{
  "hidden_size": 160,
  "d_expert": 240,
  "norm_eps": 1e-05
}
Below are experts of layer 3 (counted from 0) of a mixture-of-experts language model. Rows are named router (the router's row for the expert), gate (a neuron's input weights, with its number), up (a neuron's input weights, with its number), down (a neuron's output weights, with its number) and show model dimensions 0-159. Each number is 500 + 40 x the weight over its row's rms, rounded and kept within 0 to 999. Numbers have three digits each.
Before each expert's rows: a language model's description of what the expert responds to. This comes from a sample of Wikipedia text that the model never trained on.

# expert 53
Description: Inner pieces of university and city names and number pieces in percentages and coordinates, such as Peradeniya, Francisco, 0.13%, 58.1°S.
router:429619526492315532429507529494525507446474471474533539472464441542461458508484579556508437497429502455440524468502514539442546498507484496542474485545499486494576455500556516497559544507475507510488443501550520558536560525435500451529474535543514554461500501492481464495490473552497462539485506514546462497476489517568486474532459498511498491488525529485509514469536471456497540542489508483463415490521506493518475481519574512551492497495600571540539494454455513444535478524538412
gate3:492535464601448514543495533548536456493563510552437555496485510441465554511416490565564501529525485425499547501439496531495499491453552552465479581549472517498523511485463509515534505474544540478450471538536574508483508506503528500489484514551528519478523503536502482460426531448526522518445466492530535545551592449500480424571406518512424489554556489428436472515429456567488461481441546459559492494550512529541496509500507461524507433451482432515440489424498509498497469521487510
up3:427478416483490520497560470457502447456503531492508534479498526496526473548472472516508501474463453496489509583469458470515497487492555557453450521467495479471485529472464578443457529495525551539511546444467495499573477511531462486497444482515537457569429541418477467566400511491501525480498537475496542545573451502497519421655466509562508590474506493568488444483428501528502492511486552526561557497452499480566550430527517519491479534503505529512489481478534519520561497483511582
down3:523511559498525511521450458601477430507492447418515533521556527469548442509535504513535488431574517509459519544475446503477549435562489481518523510504462482470554460533491523456476502506505444399521493503518563482530512525512542485539502511513550542509489399543529513482544508534479394505519463551464492520462470579533464583456451478476602488477468501537560568534529566542556480467528487474516460423569514545531475469481437528534452485462563464480516488551498458512484547497471524
gate4:490510490467531512497530505466473502439512521542525562452538522473523490518519517484594391437381512404523559413517457458430509485534535529521498503469454459431519457490477534541436494537547526552520511441546500549492466484519458454476504507546495523452515550546424443462496441489522537574571560503476527483546498510488449449524546487586554569492498558527516495505545466501485502470442525516557521504551522459508559505491477521521528475511495550494483477485511408499535463449422538
up4:526479525498645493466413522423493468530512511539528476440531484543494511512490533504480418503419522507504574515532537556528497518451454461494475459490449466484538489447517494562503494514547532497515436511529500480431518524560444513538521499550577498517513469538474481489454470490556528524538608431501527560487444495489479529509453486537546610486594500474532538495487507413504511512497581532539512505495486472552492472445508555562490484452535551479536555452444543456521457490492534
down4:462454509473455444555525464506532471461525469489428538514541496562509521534508520527584499534508478506438595541537510495438498471468565478565604496565475498541488526464528465504473525453496511569487396493512473480476488576467425505494583556515456501475496539544624434472514467421458505499554427500509606493518510435491534469525489493436498536512498518509508471511431479514477528498496456466512489499474546534510509498495428449454469491514589428496514509514484475519554471531484477
gate5:518525446497530507567561514458474521563490473502553458540531537484493498469533570525544548540502482494472501474523561550502503536568481450530453523499485526526473490496497440510521559503569559453556540499536505483485507529488498540538459478599445473478501455521512416542533524524446541488516448543498436505412545459509479515461438459468495548573448516517440547437513535497520502485552544574478544436532512540514526478531561481575495436395489459475483490514371533543509538443516496
up5:476537458466536537500492535453542494476540447514407579505564471530549531553524391520528502512507491485500444439510503526540531478432486464424396525559509492426483437498511492500507460518544451484430538497489563510511498482485495461496517529460556513483502535516502541493556534551562489472546587498465502498498471512438491509548400501502556476464457477481581473473551468525462548544466566461472514536488522426525472428472466532540487470510514451436505552557512438484541466548545448
down5:486515503582482500470515642526466471528503560431559461434543513473572584547525454488504456411508559452470487470475494469550455484569458572508502499593505586489495561499556482539475467525494537464575543484509523482469444514497469543486447491511501478411486465483525489492534529478509509509505478544488482592501522539507482509447504483523468484469495541558471506568447529525402454477526534463476472441557562509504498499501493491490444472507514499592514482454499516569480486530531546
gate6:457501520513532474490425555520448480463447529498505502551479490526436440487566469520519554563521455471561534536547529497412530461547460595450494478518507562541500550440540484577485517579490500517456453520481553466559541461457483478489504412536508462482622515465557545487564546519474482482448467506458430481530465521530505514495479526498463481464511451514550512464464527479514553493567517459487468401529483540463545489471426468469483520429472517507458543520422520534522522545473475
up6:443576546475428507468474491492525506457484551500552432489420491499440514551521529547563443518540477470493499504472571485445572514517437469482503526483499519490476504603543456531494467491548524467516478488516549549459581455446475509461533474510565528457477527526444494512454500527556449472487550557527533495489454555508488471480479572549503495495377484497490509486493522464421492497464494536477456532619545420482548497549431568538539467469510525540520428449487478543509510456501486
down6:477530441519514515473475497483478547497468562564525497475511473493445436467464517446500455545482439416581447501403516477506478438568509462499476488491474561515451414533522497480580437445435536503493492498505521529443446467490541527478541478431473495463516496617510480501454482487505449532553482409479422551538424559507442493511546549461527517505533511498478500521513548508463508454561504489540523591547457465536532523448518459461494489486460465435506543516467538494505492590481501
gate7:512518460494510502477468482489481517421439526506541442488420500494503503512479504446579450485492512510506421539526506502477517552526602565459540549431447444474489519541533465565424494487439447447499548465446480531461547452510405524501481517491445486428449591463511513517571412437475497443503519533578512519487449529541515523505495562536409519562487475559510582509412480572501467500483523526492493499507483504507505484494462509475510518563497466497547450485494464452548464514504458
up7:512493456501483465580443446509488447510473543477492458588447504481486470556516520564555477536480472514486503565448459514573468472520503488508491510485495444441494499525528401507491516465470448490597474452497509456468530429543433543485487476472500479500463440518532494535408464488505514470422422537527561474529496499526582496507555500498464621445493482552475554586475495513470533585475495526480504525536519469493462469472459483513485460547512528514527391495512477439499425515544538
down7:460476540513443406567463491470528438497506510518499541548549471522475471513498552428498554550549557564502493469480456423518543484450525412552484515497502494531561445597458506499502474468483493477516491508474497444530464443524510418459588472496441597456494561451520508500506538559434490538497493470561489534527530456472472571513510510449494501538505505501481490468502491539457511447549572515525494474468421441484498476511479535416551504535517471496613472553439482459461478475533485
gate8:492504461550513480508558528510536496448525614544457554476503471462454501461510590531477459447478519572579554512507445509475496435524481507546546541461523488511488448500424496521472564478468473472504487513447488508436529558445430494488517563477460493532481490423456484451433489525444541492454461501495512485429500540497523395480470492475469484428516586524475541477563465477525476466486470457422509530564485522506520448533510527439482573480504511583563427520475469517479571487491470
up8:466582560533439541432497533502434570520532423490516464474453481490432485491437507511529467530488532432484463448542535496390540566473456451495482498527522506440507515503536493493531497502505475493428525483515527522500474557506531543456490463442574524415527514522526548546535465440554475508515538504561489477554491516475433556489524452430551523558428477463476499569466467536493545563502443557493475499496474498543523504459548529602517490512553521487491554477539503510568494552543426
down8:541523503477475578485516500440465496532478486467493527482496471505534523507504499524480543602461543432516508466550542509513509475546532506541496542501517503530484554483568467551591527510452508474503503401529549513465503507507425559455401459441528505488506482469529480521540438496540425491523537449527462497507560496489524505504498508541534433555495579372501495496474529509395564570488526591479447420523541488528466501511500494513569499531491534482553558428501509482474445567522529
gate9:492519478556525511533534551545534452442465467482502458524486549486487483478550458512449538493433542607551438566526414499523534493570518458504492479449517537528516456502546487475477540505455422590515524471464554441442587465517448565484488406537482476411460531515570504537421495501456466496530505473464478554504520456451547484466496446524443504527541541421469465511534515490500561468507508491399475501478498509554478502472477490503436498489466580505529480436473482551506536482483502
up9:529495525554486494504458510563473395487433481460518466417426528520457483507519468497486503464542519521528500545482503554475541492550576553498498489482581477449528458583516454514529505562476455493485539502491506499517509450574462490452504405511474539452558503435537495499432578481524449526482563523503480533587489500506468478489433517453533465433430522492496518478542509519533516458485444445529502457527540511474498466510386536507533550465448598492488581536545465500536498553501551
down9:553468536465449531544442532499464417497506597485473445520532511537533447535606515456461549462508527526439506547526430485551489481471459493500454529525465511571521475483470497430520538543512466496517543474504454596423492467498455527494450506485531568443541453477465508627493432581460494463529567528446511506491518445455565519486519519529528517495485490466555538465472497521451494566443507531444501489494477516470505456524555533496483491480521535562523470425492505421488531538490444
gate10:469514507479486490549549499517551485413449536450540508496494548452468487470507509427503465579439461551504501499509505508506541511511549520541477465471550469555466489484502527527515525584471501444455483525543624408466493521461471524538466408576569471496551529570470512505525466520449528490525451521511483407466460603510455512545501467458469522436526555468525542489513449462525463481512521482452479502437516529502495489450474425547515595481434490561476442477455466510441487514493496
up10:463510499523538494469555501477516510524484466476495455546514555513471538590507489533510405482458449509485581469491459448479486518485531547559512424470556442507548490485486468524452532419492499519573476494561553456525478537478498477483512488550477502440504503519484502444564468524530511524480480413468447512442444555480448475552462506562448505436432535549530505466535531449531472435459535451493478417424465480537511483548460407498533535495467457495470559481473523462517441496417588
down10:511477509525597463501509454557525444523492524501552507451591488559512434519500529510589452457484451585551529491432558530474511523486454425500446481465469487554406526501483475506477472473421449516490500519494495553543552501536505544476562548532542541562483510499490464475517516545480539506533534481506469466453400437574496501505517570564514453507506499480525518554560466532520502453586497472439475496528469561480458486476509561506513498520545483488430572557447578474521511513525472
gate11:484524464537442562514383493478509550545553479497496504512499517513480469476465455487520469515523450437443434465478478527566454528459513473495445446537519527491520492463480440454526568435478476489491494490479493493522484506418508492527493519510478480508458498502515554503490446554430457582410484512445477521498535514459582482478450528483471548449436458469561450502504513498536474499551447512471519514467566465477509567518618482545476520460445470544516507538533509476507562618509616
up11:497498487441533483501477496495507510479490451444447544465481536444458542492579536462522542493504499473497492462504490455466433466529490556569541589470427513543451534595492467586466502537498506446594495565534434514482495533514521497479430436529449453565476509511429433458503511505461471487471513504534538469468543447557500515519512474499475524518629447541478551491468521467486490518360555503528452560554512497522453520483498523538498514490493526494492458507501556568529506508557449
down11:483518468446475453481516475454464558536459483468550528467490526489466455498538456477489502495450463535468466460528517600480515446560524507470519497460468511498546524454549547549566510498485473436559494497541480444498497546435549471495467600520435491491543500530578582459555542544491542425527506481474439517489521528427557506533498555519539496520480543453514475523482523523458538484433577496463523500507460502482534482487595495531470432498425499497477583605499469500540390517539517

# expert 17
Description: Final words of award, college, act, street and organisation names, such as Best Art Direction, Law College, Piracy Act, Madison Square.
router:492601468481386591502503523488471523462521497570509573530505562449481491502483534510569455516506549437555451508559496530437478514549534525477547582489528552525519498511475503511545467485469491517499542510520476454493549524529479543508518496540540523439510551546450475437501474544511473541463524461599459455497521505571482519582485486495456460548516504494441597496526479476455469516511544531556465492546505494503562497550472462596503563508506512521463558540512441398527455468510532
gate0:513495455528414523492494504498506420466556514543428487487482484573492467547436536534455524520495504496550493519436524507432523431552499496509451467439525463479506524519540506477529492581459567551483428417492493496443531532451519475485492512528524457534495532511460480488500516509492493619540447547503440452561544516472508440520518502502454535537497514454509561500499513405468436568564503460504572512470498555514476578478539447471431478504536541554568456448547564447462537500491525
up0:496445553540493473560487464523515518514499468477429457504518526633481485473486530493512565516536472549485552501567501476478554420555517516546555482483470469498523500448515523566531506500531524499532519598498485465540477525487471557570508530550487481487479549533565520439591524547497545404531506551492532496452454572497527494521492480479479481569446540518500472514441460432514506499561497469579545514536509480505449415484454527421564506474467466469505478400496553515462494502440466
down0:503476443492473433467472511488451539500553456500511498504451493522456544498446461515474438476478475504449444543457477430495527467510510519539425470540504565560496564507554507509546545466558504462487486496530450566496500508540446511542491497500534477509528496528504452535456528576474489456518486475530464449452462493435472559549482510412550547466537537493623460453553419518490473585541463545474570494503513493447493437554520554509500508466554415455538471554456486463602471501527474
gate1:491502478565421546509524542511503426532431465531549482515496514411465557566444576497459491513513542506590484539566486494467496511540513542537528530532504517462470425473468545469524501556546456569531539479545464444517545522528465506457539497502413472559494540523535504467491477548510510550530439460518518478498571529541516511541471505499449438569553399483445516469524489501451468489496563500492458474495474401514449495546508533507500534416432511480453439538504479538507512497594500
up1:553486530452549439516477475497542426487514492434456466474526554555596431476507444488547587468437498518411509470424519523601566484417496538478502461472483449521533566516504499460497473456459548440492479494436502452425449470466549469554429538523554566459489453518539453526515497503499446508448543497507513559479481513440442530469494445495530540441494508492486520495528571565564513445457466462462541521524514532481520540449481513540514457529534522498514496566505486461482503521469491
down1:550456517534511480512510539454530513510509512535543463435538553486456518470465501536586496600454475562492499510469393504493560461506478538488481515473520552498545525550532561549521515555528474582490475530493517468401479522537480553407463494527510445493559456532471461476539513568477526544498550463506529513493458485428526462493532490450463474490510551555494519525509441423550511496590497549519514522506476489505559512499607490524398529472546454404495537506537557507532475472508466
gate2:532489573494472463537523525491501518500423450542508513520581496451536502516545498558476532454481513518505570429579461561546457472492494435492489488619496525465520590469524524531455514575487527460466513486537509563451546486519480501493438435541541511482530486469473474489534528424502445477472527519424493533494464546509577502422527502419482473488478449551530454497417517458510482429514426528542485573482527520535518511459477497506443512492558479407493503509472575490457556460529510
up2:549486406474530530524496505493556490502516529435437566516500546538584538543481488488509498532479540473515508533474490542456479520492492459531500496562490450534534463545492526443579481542584553532558440436466557504480438463494521439491599480427515487428557474476544499526543451513484544463497491534436534511527488448535497513575496492515519578541530519496500537487500518497462531505574578492531546445524540477470457437420526518513472468477415563510448557504491531549454511578541491
down2:497525478559481539474486518495554520456497517430518518466465528489512428542451548497527483525480517524454497514509550537500513485431462515464494486432538451444476540502490494574456527448522495478502507572565417498568500507503535505453495565471492458593536462433485544491425498550536553436565479515453542502511477613481463496523468462480505563575516496547560535556520544544514476513444524482467504422482544541564508518503469460389520489577550523486552488473451516492448490561496557
gate3:467528497540470546510495522531475516422505444484471588514480461427475524551455526486497485485508576462504510491540498517534476503490440492465456515554529565505454469505603512513519513489477505514509528495488537471439552525486484531431485515467548460416498458533512523541524458522563545480483453517625512490452609526521518463556515579501431570478494526547438466489441482568481524480580539545518530544500548533502477501470508453536451589533448471470507562516507457529536533407520509
up3:529478456486521479481467461441518537544480520532527469506493559540495499546456483450581570545509472544471474469486508474555527587508558461467466513481489535502555515546454451451479527414520432571498524499437455512525501455549535506447569522504460464551582558451477463533506562536482461435542553488453452541591502468544491474456527455489505475472461428466567522578537524421528495579517475477473509441485524469439546500453477535478500437471535500493500506487517535497497494604524534
down3:528490471496540534385498468552563544508474524512485531428547517492494483543470532500525456488503539487513491520510437517419466445492455564472525501515521429475506494509525514455512502496592487484416563581528458458535518488508502603492490473434460437533538514501546496461459470533545510489576563538503453515467522492503501518439521573485517488509474479570528501448549416498514491505492520540502491497572606516505579507525590467460481531563451452485518528463576535510500553568531478
gate4:485534515491525560501483491510562494430554517579489470449484543503548508489547592503513486537562546514448522473426495541506472488500506521420501480528574512517528568528529479517529487521460470516578510590444450479486455564530434450535579572459562492463537539503491517503510514536530514507456463534477520401422453439580497472552439515526489434496433511498436476538484469498503541500619526473433456497494466540479500419508491476513506501485467522535521483471484544534537518532554508
up4:524482561506429510489505553444439458509611463466452503488539552471558536512497482487542525536493467493378514468451560587517470452547590541551489437538518526511489495512485498443491447566469449520530534451497499506415528465519434422499484565506507461474531512493440553518560516514510469491524493528561479512459557445518467523587511486510439499472546460506439548510427454524551506495565553483454467436493485482495438470512479466487514483527518542482519433483470515450456524487528468
down4:496514512482492471540568533503449492531522577440487455593592529503477444539554484510467494426563467505513546548522497440516545479482504470503551500552555503528528463546494556511495446459597526482469575518425553486516507508499544518375500484533546506562513491519509513514502549497488536496486468542464546530483555511553526526476467461524497529527488463474576479482538466479558492509399504470438553500575547475478443460496477407461480485516525513509551524610521546480464495534462468
gate5:482485480524492545470527506425469573409461522569497572532491462550511509511511505535561536470499491508573531505509499500512499426514400630502559568480538522497436520547441490491482444452486503490471560517456547471486491499463474511506429545565514536511471454481520446488487583489486460529532496488496496403526477582545501571498480537477488504511531486495506501506535546527535530520466441524489502439487534528582561464449488502521558486458554514483509490519477535593497489491483374
up5:520550517491504449451497546553533498590503498521503496499486513489460570531513521537524487557441419522529488479515511479595473525544570517505510487527472449519520417429608454473549540437532464448551478480487467526517533508481500495454513469420485452465532465497499484510501406473492513547528470566540448579476532442472472534509464541519481516466505468591516483473474484504483420457534513528471391497451488512499452498577481498566471486471453503464531482552526523403441478551458502
down5:482514467499441534477527572522462531534507515491529549519531469516493500484546489537474539574550498488521435469454430483535538498537573482447486539546482489487515453477559424569527527512462582490455462483396480490512507471533511490499493447520436440450544530485499495535483528432527496449518576494567507545442473476518539493563541553549473491493572521446479499504588411447522542541528503488454467589488507544484472524593554438506408520514467492529523478524524465555451457488467535
gate6:479505541499507537529482585505517517484562457546393501552477451469550510470445503482512471526474489516540540467548493504491470506467501502485493528478542515450574495478506466464491456433433625522474434522561473503497500481503508496589527455515497492446537518447479496479423474464535509456465466454475467470527466538453449464492478546544414546584549513527502539512522477500439516488461574491439417456527506479509458448483482458518378463482482523493489477567513480433453453410489486
up6:449527541476499521487496498517492570474478464486483502529494463469483549517430475425520424479465505601504511502489461462454415513549425487443542494527476489457479487500506536468463489508566563472524525482550553518444458406519438466490505497398473536439480529503426466545513455432479588511527535507445497520499518538544507508532481553507537537524466487523479542531416434499605505475521496473532525505523546493484462477485453532489414546430523579438577474490482503482462496534564484
down6:506475473498503552502516454449540489464550411502486488499481481453483524541568558552526517527553460490510498575552444534512579504489553555550526464465484502510548466466491564469536536553469465408493573533588441529442396437456575539514475475517438418510525442517488491532503488471398506527509559542461488514478505564552483485491572435504530460523553468492526523485488503485515463460504576501524478528466483501469446442543553483518504471443502424484466498503546487551450479498479513
gate7:450437507465451459495496536486534481404545537571454539545521560479505446586470503506490564452446551466466538476491407522536482562467469524509539527549520489435469458502484495499439540485465524537486463550550475489549428480474507447544565533542451560481490449454493521508526466437483487532534524540495536493422561531495508495505529477509466539557461434477510445516539510569459459543588530435518489528414422526525477488546526490512481493417511472465492482445483513521433481471438514
up7:475453543552516437529536483461483511481486528489490440409495480448511499491483584567477509448485486533562539530579526482473549524488549521527493490521472490426474470510570577557516534460491535503480504463516526494508445414498535552493532485477539505438444541491447527477508469517471505483494459506481486585463477546436497432474434482501477535408511511449461468559501499453524497487457599390499477502496537509413464548510510585485511477505566506465457539481461435572464549519445473
down7:518492440455543483506504485565568491460552472435522482509487475554479520450540459454509461473519588498568440506467509518490536512526512550424441478535498600536466518469551531494590424533479497514491533503507528445500450469476393496469492606535556511478488499529547513474464550514463503532465498516483420541499505544493534460520400496528504541496473560551499478509519545513564481457567529501572502480501575507501546500463494482479462455468468539557499539588554485543492491476478591
gate8:427503544542441532546541460500545560545438493506451552483492417510473517518550539483534545509519489577464458500557538492552543437476515493537438532503511464564454512502537487471518534505423520430478548528474507460561496583468514493520571475513525469502500486549500468481488572561475465453458523491563464544505487565668508548457478504489496478504594495479524465503413493467486590508499464520523437491549449515540461449497508514532499507478549462531514569492548495488504515482484502
up8:478477497527556466448425535558475481525537472574491496513577420517464543497510531536422495462504451515570426532487560452432487535460512514523460498470515503388525511475537487554580571497530535502537421552492477535480508491537514521495481523467513511572510484449455554487533484523495562605498505526489470572486471439482529435432490500526449505534474472500478545525496576521484458556440530480479516530470555460427470485475495534506530556561519548521503479497497606508492548491509563
down8:403524547471510490568517492505475557525503426536489513504442516439413517466515508552487463482479543525453514506411491478516561540484547453495475458521478477507568444526561467507487543534502460492492470561415449526507525498529532514469495473539524466485557540511527488566505537574519492499503538486514533444455513528496475505514519476502439482517553493571521527526466409415516588625500542557549510561464589497490522533508538556489454532474530450484477474526527474502461428561436466

# expert 45
Description: General nouns following the or The, often before of or was, such as Act, song, family, state, city.
router:496547444470419536423504473435513555428509502541551570459458470527512474559497526533527463492466508422566514483506471532522476531477492487504494480439523494529494469508529472494534561506499515546445425452469489517514589529482511547472472516480471496502433453542472502480454463525485515575518544520636492457446599550484434507498460475508415521463545531489485538522519429523499448533443516537461522531495483499484592528497481513601531577516461526502538548470527472446470502556490479
gate0:543454487460515543472468486521549388458576460478504528442424552447508456554539455524453453537526525497508440488543562510474582556547541527502411525512463502529474481538476524518536542494527515538525435444429545501510540439578494527496467532435464533562492431541472529482541496549513491502546526557458488479544530477461468539477536488532530528453510506566526562515456483514545542496474517466568511510441529481511491518498470532462511557424493544563521476494535559584573564485515494
up0:433548476538469473503554532378492504470556528489493495472491445572543550488514539496456531552512488561463487557485539496456478489519486512509494384555520511532516556525535560426453478563484492454512527534491498483434467527462504527503510498461472510536508475542566565394532501442512498420430441539536448479479505520460475507466498471452513504525488530531470506556513495531487551465440488474489533469472479465494475442519434449540533468546544458457495517557416490530491378484523433
down0:507522486534482589479432511578555495469521428453455540438494492429505480526475492520534546573552498574494471468488478537551502499446528503440477448491439470485474504499554470460529475564526480498487527515517434526464552462568508496455489450488495434502488516516502463511548487485447524502466565523526380510505539502493555505489515522556379435437514458403448509497563488487431513525467513487421477489495567508512470566456576503527518572493479458468514467524519486512511514569468465
gate1:538543512508471475506503497484505482500434499537463560521502522465476507513424505531523537458490521477527487528501591556502407526526514520541470479436530494467486483483531434555455568574474509514463462462495609524466530513420506505514468393483513558479433484488469527530507533492504514546491561488498522456438553504469454464400462452525503532564528527461447548425501430543516487572469498501449501500468506473446507490465560509557561467498601455521480554481471527563424485457477547
up1:489474427505418500547555537531537535429474526532466520563555441537544529513544487523539569467552488494488561544509495430477380478517442499516509499497489503471557512534514490552536471427559536509466474489464539480510520572467508511526507465501544490490500496519482456484518515555480496543495544501513460560475467470452513488510503547442501450480572506502401460548518496443581546566560514547464504483587571521505482423609502455504520512533486482477524482456488454492471442482591455
down1:474496535534416425438495509456462490473479518533487489423517494494453473499517506512460514501563516509500510572539520513532573508468561521494437571532502511549527516525495550467441515525572479564456613507535492453549447508439477506539421489562502509552496470516507476579555458542483505566537535438501449540538429538573515493482443553471518450515461523469498488475573521527497429467507497523535500487545531491510548508523475454474538452513538455479524609561478494509604443503468489
gate2:531504452483445508519470533502479512517509519511518459557479526470532528439458532549499540477400503482516509506514397529529464391533512465416556530529552541449565480480512485496518432453489542480460521479519502510433517491523532544480574491482511454481550492464522483467494476540419538445488478532483578512448533493479562497572505476462477561492515505538490486483502531470459481493478424501574464433449514547513485394469506508439500531491451477452471516539471579496440633517467458
up2:467520534547437460447541514517525452493610550506498526443482470519511576482485458462477483460558468393504538397566538507413540506574501501522429443528499545487470513490545544520497542524509513457504468495515520458489499490541470467510500495565472441490506531497528561514473473492497492598494479461490394416474526551518492514412515536557488468444485549517491562486558477568554494447469595513541547505521479516530449495554482505473506467489450488532496496492456491455541463444540507
down2:467494523414502515447470495439546526508519529540572561450458476474530541534519450542491518495550483518423559519549490475470467497546549555509497447543546585571392528528479546486492495506473528540501502506544534462524560538487516542576466530553504480563478467535492478461567535586555509552535478490551522540498500581552485470487448503503528533562574497550511510486506452566557490447441504482480492494547449528500556521455533487526492448505464524498577493450437509510533487455601499
gate3:416491534471495479529433530548491485559531462501500470543530509463525529547548507549518432519474455472465511545503491481517513458438518502503506533489507520465456540503571542481511518390516523406452513530544505517555493470536529419550538453503523445461510520487496464534483473493533459525467581563546551541526408462461532481513535472516491457500520500562554521507502494528478472535546506551491488507496505501527435496573470586456450515495511525500567494507648490410499409566538534
up3:577496541517527463500518472641531488527554471522546531435459501522477495505440430512526492483518470544524466445486482446500562488462517432532516472456493488525463545510496520493509536545486568504542493509508483504442502453539560506510492551555449430519525471557516478464525525528496465545453545470492473481526537439479474486484536458468506536517523469471466527502442476530527594456536614532488594473491447567463536582457502463464381489485499607460504556537487471502458509494495471
down3:462545526472508477522507410502456520443496522515503467418535450518494503455557512539511472516475568433545563516522534519462476512433504580550415520481512503523434490558496570444528538474534538553496462508496446493441480549442501455456471531475414502545526436523540479487547507536519499461540504562438485524525538540519444468476422477494478503535467521505537492571460517541589440466462544528557476499483433404501607440523452519570474478501494505485503549480507494508541536461482524
gate4:495483508512463482412559525550507497484562496487438503444568461530502478484487491459395503473489473510523480537433484458492386436557549400482573444468472473497505497507550416458449471559520569421549502514488485499486495502441520470529460530472445479453508562463485510572522496587515585585529484516447445494490537483524561520494525513505485511482492503545464515457544533503468524473516503446482479505480433514471512438536489461448447460554455501442487488496483458467422519529506454
up4:481486486551486435507492482530543604484483509516493513460469517468484516560505470491542542564519532546547556519520510489527566511512549556431609453588471527502521487547490483442551525450471465565473485488477463514457490528486456469546458456528540499514485418473524491487519459424544495454532506491526511527543478507586467430486491576512541562516461497481525545528421485566504533455551564478494444541551589514518473527475508511524395539491470535506488503522545504523556496593571484
down4:478554429465443544491404517470476466522484589469477506572537495520520475448474514532530455412459544451505505562462518538518478533503473548465580536543472509519526548454434455472499549416503497456484466489468552506404543561582539482477575469499504485512566554534492497473496518446560489441476456521476522506519438442482525536489484501580523592506509445510511526564464547475504578521537500493498493565489497525528541514479544499464447429488521487526529499520498441496506579551522462
gate5:477542445484460532506462521526447480558505477577493536505532528493373573479551486520547459493387481488525534500605493488462526469504448500541520520462536521543521535545440520514504522505454451547425492545525513577481498508468570475441514593507505529490525464459523490573539550547507485489393522535470516464471474508515521528425513499501524462473605537418401538523459536506496518491537481495514505472523531497513550495528520478488463521431431549536501457465517495513476486542491447
up5:498467515528455516432478505607491474491503523480467502484488554460475509435457441459473513467547478527512512559495573526505472442541486470452518524538447499477530579481535462481499551482473471493526509466509429518468460621477437394533386449530514466474490513468530502481506577488472540506519496458454529504485520453512550530497464507482516467618442484508479474461474559478532523527540512436524441471554520580538413550535497483462494463519478501517445468529504443453500496581499557
down5:502493547488491498450466490545527537527482509516502493486405493488488462525431474538504459547544521560563515520464570465601522479540507543588549604462487550561484526434524506507450546523543482511501536484416515547489516504547428515515466516544523491565567563549457539496550502451462469527522514508603565508431530500535563534556554517479489495443505475543490474496533575528569443544518508541489495441506520535519470420451508495504455507503511496419492499509491487522437536574495520
gate6:482519501478476524455489464564519481488477502483533516492502479510469481446468436463574525588492537610535473531474439534520535519524466454434516505465439567433421480501497516440543429539461643536518535471440544450474529477481496524481505444523505494523561443540476542482513517551528568538545510474480491469441472523453452513467569502520469458562516474448555543522560540447554507509503567528516496478492457588483544509482515472526491515489518542527555562468505538555435509492444491
up6:550503457579506498508551538477513509484569482510506532523419504441500492498455515516497499487489494510432536513526524472496511471505483575558507478489555509514608479626578541530534564432476465509507531466546526522477480503494466437534475520482393443459471498469580471513469522515513548527439469516489553530475473510552499503527462499510510489521461518606479509488499483516554496516574438446537619519493551454494489449452507483503511459475430479535473501447453476421514569491507585
down6:475537478463492471524476527443544524478532545445505473566463475472441482540448501511476478447505487549436438457439492567531500548506531528431496492402518478462492546487569567527481515521455536497536514529557467526548490575460516465505527425520472520481554548505551501421498469483420562546485485481480511499491405544465496475517517456491453402501535499494472576514566463498484543519556506487457527488513473433465546524571551512521520461477566448394541434454483468466465497479455501
gate7:532515538526473546560559499526422481480471495551464548496506455540500462516531569513498494589533475582494538532557464430437533501481437544524492503547539498491530536492557546477533524437486521521462526449469529577451513446454501446472524545558426496515500503530501560554423490392496517505517505459456512540494496536475442486463531478526506494453473488503538482541586467492550520498480453481478534459526476422547497422503532562524471551433511463479518467462413442432428501550483506
up7:549443466482535499607498467500575526494497537559535437493559403475514466505512504512502470477544515513431576520530513516447501476493445509562480558518523541506510549499530503447501550508436489494464474523494457507518528502530509439516507545517494477502510532480461552481530489532507558519477514531494493550561463528437570449495554481520521476408502473503500507515569420514565485442482529492481541516542507466418466493488476414500535468559475502584391499435480490451618562448494538
down7:472456459430526452547458486461505428397493469470522504534573582501526497441487581509488517470497517505434460475521484483468474497436483470469463480493472509439465513502513447508504561415516567517457523514443524463457466519532467451496589532428514495415519558549536500449488444513543540584472447482479486523516473441469521475508451547557478488471502490486473521442493527496476501514506475453547555452553545501531559537427467470426507445422518459490435474430496466459468458537469489
gate8:499530459485508498486448505558437498546552529576457506484559442514490556546491425538463460537456510541572510564507531482440532502536490483532480555461498514550446482523541504515539524495514492442447471524520562474546508468512573511507601562540530471570515522485496518493524448507518466484467581565433518540565458524440484510425497467476573417466524542437446571513419466543553539559576511472464578502539488572493499502541498443520501474482530512516526499496479457488511460482454518
up8:503494473535426487533477474524549629525522522556514503481492533449514453445526516501444561525488501561533484500514455494502437510495460476516502457456552414457499511481451480486442507497521553524521458483507540495453465492505509515463528500431586466517577458484513494550504504523536539456564516525444580481457439452516543494516442488529438450412493463455424537549399521451464552476466486480515464488447512518488506397509494476475466506510493564508430480472447514518470586533544436
down8:554530513557485531502523481416487487454538462498455504593440506445534448448479525421454504471485489538469457528552492443437488541499468504442533448504512521521480519514476488511560513469519443476446546442457636476427441439545514489537488504536485479419476513459554504565523452490501579541481563498507442545488486437494448526532477511560501485478476465436487525484532534464550511456475497469507520575500533557408521443545496466521539476465482444535546555479495506541549462549482493